Below are experts of layer 7 (counted from 0) of a mixture-of-experts language model. Rows are named router (the router's row for the expert), down (a neuron's output weights, with its number) and show model dimensions 0-223. Each number is 200 + 20 x the weight over its row's rms, rounded and kept within 0 to 999.
Before each expert's rows: "comes before" lists some tokens at least twice as common just after its tokens as in all text. This comes from a sample of Wikipedia text that the model never trained on. Tokens count by the router's weight.

# expert 15
comes before: " ", " L", " B", " S", " P", " N"
router,192,202,207,225,187,205,187,214,158,215,217,202,212,183,222,201,220,216,221,217,195,167,188,207,200,186,258,184,164,157,182,201,206,218,205,179,176,189,216,202,230,200,216,217,185,193,186,220,206,223,150,188,178,163,190,201,215,195,172,193,191,196,199,166,206,262,197,191,220,214,224,240,201,212,223,204,219,213,212,197,207,219,214,209,214,200,191,192,220,229,188,223,169,197,240,182,180,195,193,189,195,192,185,178,220,216,212,219,187,179,192,209,201,174,173,187,190,199,191,206,167,217,162,250,179,192,153,228,184,219,181,193,198,206,228,160,192,184,222,228,176,180,157,201,197,187,195,205,213,236,231,193,185,211,178,200,166,210,207,179,208,218,195,203,240,183,169,185,209,185,173,194,215,193,185,155,195,193,217,204,199,199,203,218,207,226,213,248,213,203,218,220,145,180,213,193,198,221,183,191,207,179,207,205,190,202,187,178,176,209,196,219,178,224,186,216,184,204,185,233,194,200,187,221
down9,199,189,182,221,197,190,173,211,188,171,208,210,215,234,194,169,198,187,210,216,200,214,220,197,215,207,211,187,218,195,202,222,206,206,199,191,231,221,210,238,206,158,189,209,162,235,167,191,231,197,221,237,237,173,222,171,159,187,201,218,225,163,226,227,216,199,193,213,169,182,222,229,220,166,220,187,206,207,181,196,187,195,183,215,220,193,196,212,189,169,169,207,190,175,218,176,197,165,197,181,203,213,190,192,214,182,178,143,194,226,212,245,212,171,179,200,213,187,187,168,199,188,218,167,186,202,180,236,193,230,211,193,198,239,223,178,198,215,229,191,207,208,210,204,196,206,163,222,184,212,178,225,226,220,194,189,204,192,205,195,199,179,192,196,192,197,217,220,213,181,200,223,157,207,228,196,248,230,172,220,161,184,176,195,164,208,196,194,215,186,207,244,198,200,217,189,207,193,194,180,195,208,213,214,208,176,170,191,202,199,216,174,196,211,167,230,203,174,217,199,172,233,216,196
down10,195,151,210,194,234,225,180,159,202,165,184,211,214,226,189,199,192,201,204,224,246,194,190,189,178,249,202,183,206,173,190,219,212,181,161,188,194,195,189,189,172,210,220,192,218,182,220,228,221,194,191,215,201,205,202,191,212,210,219,218,228,186,237,233,187,205,191,162,216,207,244,203,175,197,208,216,204,204,194,159,188,211,195,202,199,187,198,183,175,190,177,234,158,203,218,192,195,198,189,191,175,173,209,213,161,187,199,157,213,220,208,197,202,167,204,187,221,221,205,213,210,193,208,218,198,229,193,190,238,190,195,232,202,187,210,171,176,198,205,207,203,174,198,204,187,225,213,205,183,166,226,160,200,152,184,213,235,219,223,204,218,168,236,189,196,174,213,178,165,196,195,189,206,212,186,193,206,188,174,209,189,213,203,180,180,236,194,214,213,235,180,227,187,229,220,224,208,227,237,220,180,232,203,214,244,189,208,185,188,188,219,209,212,195,176,178,170,189,173,222,194,183,220,184

# expert 5
comes before: " ", " |", ":", ";", "%"
router,197,202,220,210,195,216,166,177,217,215,193,158,184,194,189,195,221,214,172,214,191,182,183,183,219,194,172,215,206,206,151,188,203,202,196,229,203,227,193,173,179,226,221,202,224,167,221,157,213,203,196,200,194,217,184,242,197,188,225,213,197,173,182,182,218,187,194,173,178,178,166,218,236,200,209,206,210,176,230,250,201,211,214,212,211,188,172,204,210,190,206,207,231,230,186,238,200,177,190,157,231,198,199,229,168,197,217,196,216,194,217,189,257,233,199,198,194,196,204,193,200,214,228,174,202,234,177,203,214,203,195,152,187,203,240,207,191,203,191,168,208,235,194,209,206,169,185,187,201,220,224,182,217,226,191,185,219,185,212,188,212,187,208,211,222,206,197,197,191,228,221,242,171,169,182,232,210,215,143,187,163,184,221,191,195,169,202,223,187,209,196,206,207,186,195,209,229,193,171,185,200,200,184,196,204,184,202,201,209,203,183,227,207,203,194,215,180,207,185,186,217,146,164,217
down17,196,215,203,232,178,174,203,184,185,204,223,219,208,190,241,258,214,175,180,190,198,183,216,202,219,195,189,186,229,198,172,168,191,197,218,180,219,208,226,218,194,192,234,172,188,197,192,187,210,182,185,212,212,243,224,174,222,232,211,208,205,193,210,165,186,178,182,194,189,194,228,207,229,202,193,161,200,211,217,225,200,154,229,204,212,178,199,223,230,194,178,205,231,215,188,166,229,215,224,206,179,177,213,188,196,228,190,221,190,181,192,215,236,219,191,214,210,162,181,193,227,235,224,200,196,179,205,227,194,187,184,205,201,216,252,188,223,173,210,189,161,216,207,199,205,182,200,180,224,176,242,240,211,188,180,213,226,192,201,216,190,201,212,216,228,201,169,228,208,233,223,213,221,229,206,189,232,185,200,203,171,205,162,202,209,194,220,202,217,188,201,196,188,208,224,198,189,211,202,203,206,216,200,192,217,152,199,186,157,186,199,159,180,199,222,203,165,165,187,195,209,205,202,229
down18,168,244,173,211,196,199,188,205,189,208,203,179,208,255,213,202,167,195,223,204,195,206,180,205,243,172,200,193,234,153,193,210,216,197,199,158,249,222,217,201,208,182,220,241,196,219,200,228,182,223,181,154,189,192,202,232,203,175,191,166,237,244,184,205,199,189,188,184,209,199,214,175,204,157,179,214,199,205,210,202,224,210,218,208,205,199,177,193,188,188,206,247,214,198,179,245,198,211,217,199,182,191,214,207,210,205,190,195,186,211,189,174,189,202,216,187,200,181,196,172,178,234,185,222,193,224,217,215,178,215,199,227,235,213,235,206,200,227,235,192,218,176,180,214,211,207,196,234,199,195,245,236,212,192,199,223,222,198,211,203,229,225,230,157,162,225,220,209,204,181,195,195,214,160,237,200,193,175,186,203,186,230,179,208,204,205,191,213,173,182,205,196,230,201,196,191,172,210,186,194,206,209,191,205,191,185,186,176,174,195,220,177,193,173,206,197,220,216,201,230,192,196,201,227

# expert 7
comes before: "0", "1", " |", "2", "3", "9"
router,237,209,178,243,170,222,202,204,216,214,172,165,212,213,212,197,209,220,224,222,158,191,206,217,210,219,217,207,171,195,182,176,220,218,224,192,158,208,181,204,188,192,211,186,203,172,186,188,190,212,186,204,176,171,200,211,187,190,229,169,185,226,205,229,186,244,231,210,215,204,158,190,261,209,198,182,182,174,175,218,191,146,210,176,230,218,195,203,216,220,199,234,189,219,202,202,218,188,182,166,229,200,193,191,186,201,212,213,229,231,185,243,188,200,177,214,214,198,173,190,215,213,213,234,181,209,188,181,199,204,191,186,175,194,230,226,222,192,188,195,177,194,168,182,216,212,185,199,215,209,211,197,239,180,200,184,208,168,217,194,181,195,172,195,205,201,172,220,211,176,217,189,195,192,203,227,199,196,220,213,220,210,190,180,228,170,181,199,186,220,200,182,194,200,228,174,215,183,185,234,218,201,182,217,189,155,191,230,207,228,223,227,204,230,180,175,187,193,186,200,168,184,157,195
down13,196,195,180,165,208,168,241,207,217,177,189,194,204,184,195,229,181,204,179,226,231,236,195,183,262,229,191,195,216,228,251,230,205,178,212,197,190,188,176,194,233,190,202,168,206,205,214,201,194,178,197,189,222,166,205,200,169,184,186,210,168,177,167,177,212,221,205,211,218,222,190,187,226,190,202,224,219,208,192,168,233,192,176,184,188,218,206,215,206,166,205,215,176,205,198,195,208,189,204,250,189,234,220,178,210,209,206,227,219,183,220,212,213,208,218,216,222,185,175,188,180,203,239,217,189,221,232,232,197,201,187,179,164,178,210,169,195,220,213,201,177,195,206,211,227,180,198,204,233,191,153,206,213,203,239,205,184,193,185,177,210,184,200,185,189,203,189,196,219,180,183,220,209,208,217,210,230,207,223,213,219,192,193,188,199,180,207,210,210,206,218,206,184,199,205,235,200,185,267,212,222,223,193,201,201,209,188,229,220,183,218,220,175,200,177,190,144,195,235,192,195,221,227,201
down14,206,165,224,214,241,186,183,171,204,189,159,206,205,178,192,171,192,222,204,200,212,195,241,211,209,201,210,182,197,179,183,214,189,173,200,207,179,195,186,175,195,193,189,187,182,223,202,196,175,229,196,212,185,204,168,178,210,201,223,194,176,153,205,202,200,188,210,198,219,176,141,174,220,238,210,186,196,203,207,180,248,192,188,201,187,216,207,217,204,176,202,224,197,232,194,185,173,232,227,198,243,188,183,193,154,174,178,189,200,179,201,160,166,211,222,219,225,205,202,224,186,174,217,192,182,189,202,210,223,235,160,207,203,197,203,198,199,218,209,230,209,198,189,183,212,205,188,190,167,178,204,218,237,210,197,202,195,190,220,213,245,178,182,187,231,228,214,202,185,159,205,215,215,191,229,216,213,216,199,231,200,241,192,226,194,193,194,240,186,198,152,203,207,223,209,217,172,207,185,226,197,172,207,190,208,170,229,206,219,222,177,177,198,239,214,179,193,220,196,169,189,200,214,180

# expert 2
comes before: "9", "1", "8", "7", "6", "5"
router,177,199,187,222,213,183,204,194,190,178,212,191,190,189,186,196,184,188,199,227,185,182,217,200,188,204,227,199,183,220,222,183,208,175,204,185,198,178,209,202,207,178,198,150,198,213,183,198,188,174,215,197,207,199,202,202,205,186,222,186,170,217,182,206,237,216,230,209,182,191,224,209,192,193,191,220,196,212,186,231,226,234,199,171,225,220,213,195,179,237,169,155,220,171,205,234,210,194,177,201,211,173,187,178,214,166,201,180,168,229,187,185,203,181,187,193,204,219,190,189,171,207,179,195,204,193,212,246,184,215,201,200,190,149,237,186,211,219,172,220,187,201,183,181,207,214,212,219,202,196,226,190,178,186,210,214,142,189,221,150,193,205,181,187,179,209,205,188,220,208,200,163,201,187,164,155,197,201,214,192,221,171,218,198,224,181,219,237,224,217,221,196,163,215,197,190,187,222,174,215,221,229,217,187,195,193,197,242,160,215,171,241,180,210,199,181,208,184,210,159,253,214,185,203
down13,197,200,194,181,214,235,192,196,178,191,202,206,201,201,201,182,215,197,192,210,181,204,208,175,184,209,203,203,195,153,154,235,172,200,225,220,185,203,223,245,238,212,179,223,197,191,196,216,199,192,165,212,169,211,191,183,177,181,176,194,181,219,209,223,182,197,201,174,196,215,171,223,221,250,157,208,204,204,237,228,200,185,196,202,180,172,229,205,202,225,193,222,172,193,216,243,203,202,247,205,205,209,189,185,215,198,215,195,159,200,205,231,182,194,187,189,174,210,169,191,162,213,179,213,193,204,203,228,229,184,224,203,232,187,181,191,178,185,201,204,189,179,242,221,215,239,209,176,214,185,191,207,183,240,194,172,221,188,189,187,225,211,148,201,225,225,175,201,185,186,249,217,195,198,225,227,214,213,188,208,189,189,180,180,226,194,198,177,215,178,182,212,213,212,184,191,209,169,207,189,184,248,213,177,198,194,212,189,171,190,216,207,225,179,185,185,170,200,207,182,195,219,181,168
down14,203,212,238,225,157,237,205,195,231,187,216,206,184,235,237,193,186,199,176,198,192,186,234,195,217,228,195,228,212,203,171,170,200,229,241,186,179,188,242,190,219,181,214,165,203,193,200,183,190,204,215,249,149,199,190,181,195,219,190,195,200,189,176,224,215,212,177,183,205,214,202,198,194,176,187,190,182,202,239,215,157,183,242,159,210,224,217,206,215,183,179,191,182,213,216,189,217,199,160,203,184,208,192,219,201,228,178,215,207,191,155,189,187,165,183,221,218,182,228,189,189,202,204,233,237,188,193,221,192,197,216,223,194,213,200,200,219,215,189,223,189,161,202,237,202,220,191,183,213,188,224,177,216,238,210,210,178,179,222,207,197,217,195,174,218,187,200,190,246,168,194,187,198,248,185,186,175,195,228,173,196,212,210,188,214,200,203,222,194,173,220,189,190,153,212,198,192,210,184,211,177,208,167,192,210,198,167,200,185,218,188,182,213,209,200,225,218,215,181,198,206,196,197,223

# expert 4
comes before: " to", " the", " of", " in", "ed", " by"
router,182,192,192,219,218,163,224,234,216,212,144,215,197,211,202,211,167,169,235,201,153,205,197,203,190,200,182,204,223,216,216,180,212,230,199,176,221,196,206,176,196,213,188,199,207,231,243,194,183,190,240,229,201,185,204,214,222,217,197,204,228,206,200,181,210,181,226,204,198,206,202,197,166,177,216,207,208,207,207,184,158,207,212,169,226,218,198,189,179,179,185,172,193,183,230,221,196,199,207,231,218,206,182,243,202,191,183,200,217,231,201,226,193,179,224,199,185,197,240,199,205,185,173,200,227,219,206,182,204,189,214,192,196,187,142,176,212,190,257,212,210,205,213,194,181,217,212,181,207,193,193,204,183,194,226,171,198,211,181,238,215,224,200,194,181,201,210,230,209,213,210,191,177,225,210,203,220,185,181,206,193,191,186,187,198,206,194,174,164,163,173,206,207,203,215,215,136,207,231,196,183,189,179,212,214,222,188,180,223,198,199,152,231,181,196,207,194,167,192,220,148,191,231,204
down2,193,227,195,186,176,191,224,180,173,175,198,200,235,194,183,192,228,199,202,201,191,203,164,198,188,219,181,228,203,218,192,182,203,213,181,211,223,183,251,210,217,157,204,176,211,209,223,215,204,191,157,216,163,200,208,201,226,137,170,181,206,215,184,192,188,200,205,174,195,203,178,164,194,217,201,192,210,232,166,192,192,207,189,212,191,197,201,183,203,230,192,205,194,169,188,212,234,200,175,208,213,200,191,219,172,182,202,200,186,211,214,208,203,192,222,261,192,188,214,197,202,201,209,215,235,215,202,177,185,192,186,206,227,200,195,228,230,192,158,184,187,233,249,207,180,198,217,164,194,201,211,196,191,218,186,200,211,145,195,210,239,218,212,175,200,210,207,206,212,199,208,231,200,207,207,210,157,188,198,189,178,243,170,218,191,190,189,207,207,189,188,216,220,234,172,164,183,182,245,206,179,201,193,164,212,224,210,205,242,204,184,206,190,221,187,191,233,190,191,231,223,196,166,178
down3,219,233,184,229,186,186,204,245,212,182,197,202,210,191,212,211,204,214,212,196,228,188,231,202,160,204,179,221,173,189,209,171,200,177,190,186,191,215,268,203,198,213,194,232,215,222,205,200,176,219,230,173,179,218,216,200,210,179,169,198,203,213,196,202,227,208,233,202,185,239,194,203,234,202,209,169,193,219,176,211,200,184,252,197,155,198,162,197,212,207,211,184,214,205,175,193,223,168,215,216,196,192,206,232,225,194,204,193,190,182,180,211,197,179,182,174,192,194,182,202,186,184,217,185,206,176,203,177,192,153,163,194,212,194,224,217,205,194,212,252,168,166,195,208,194,198,144,194,203,234,181,166,177,226,193,229,231,186,211,188,192,223,201,166,195,218,198,194,220,218,209,235,222,183,214,230,204,226,210,218,177,163,209,210,166,190,221,214,215,224,202,173,209,200,242,176,188,217,168,187,209,195,189,219,213,190,226,230,212,214,205,185,213,216,192,211,197,194,208,186,195,186,214,196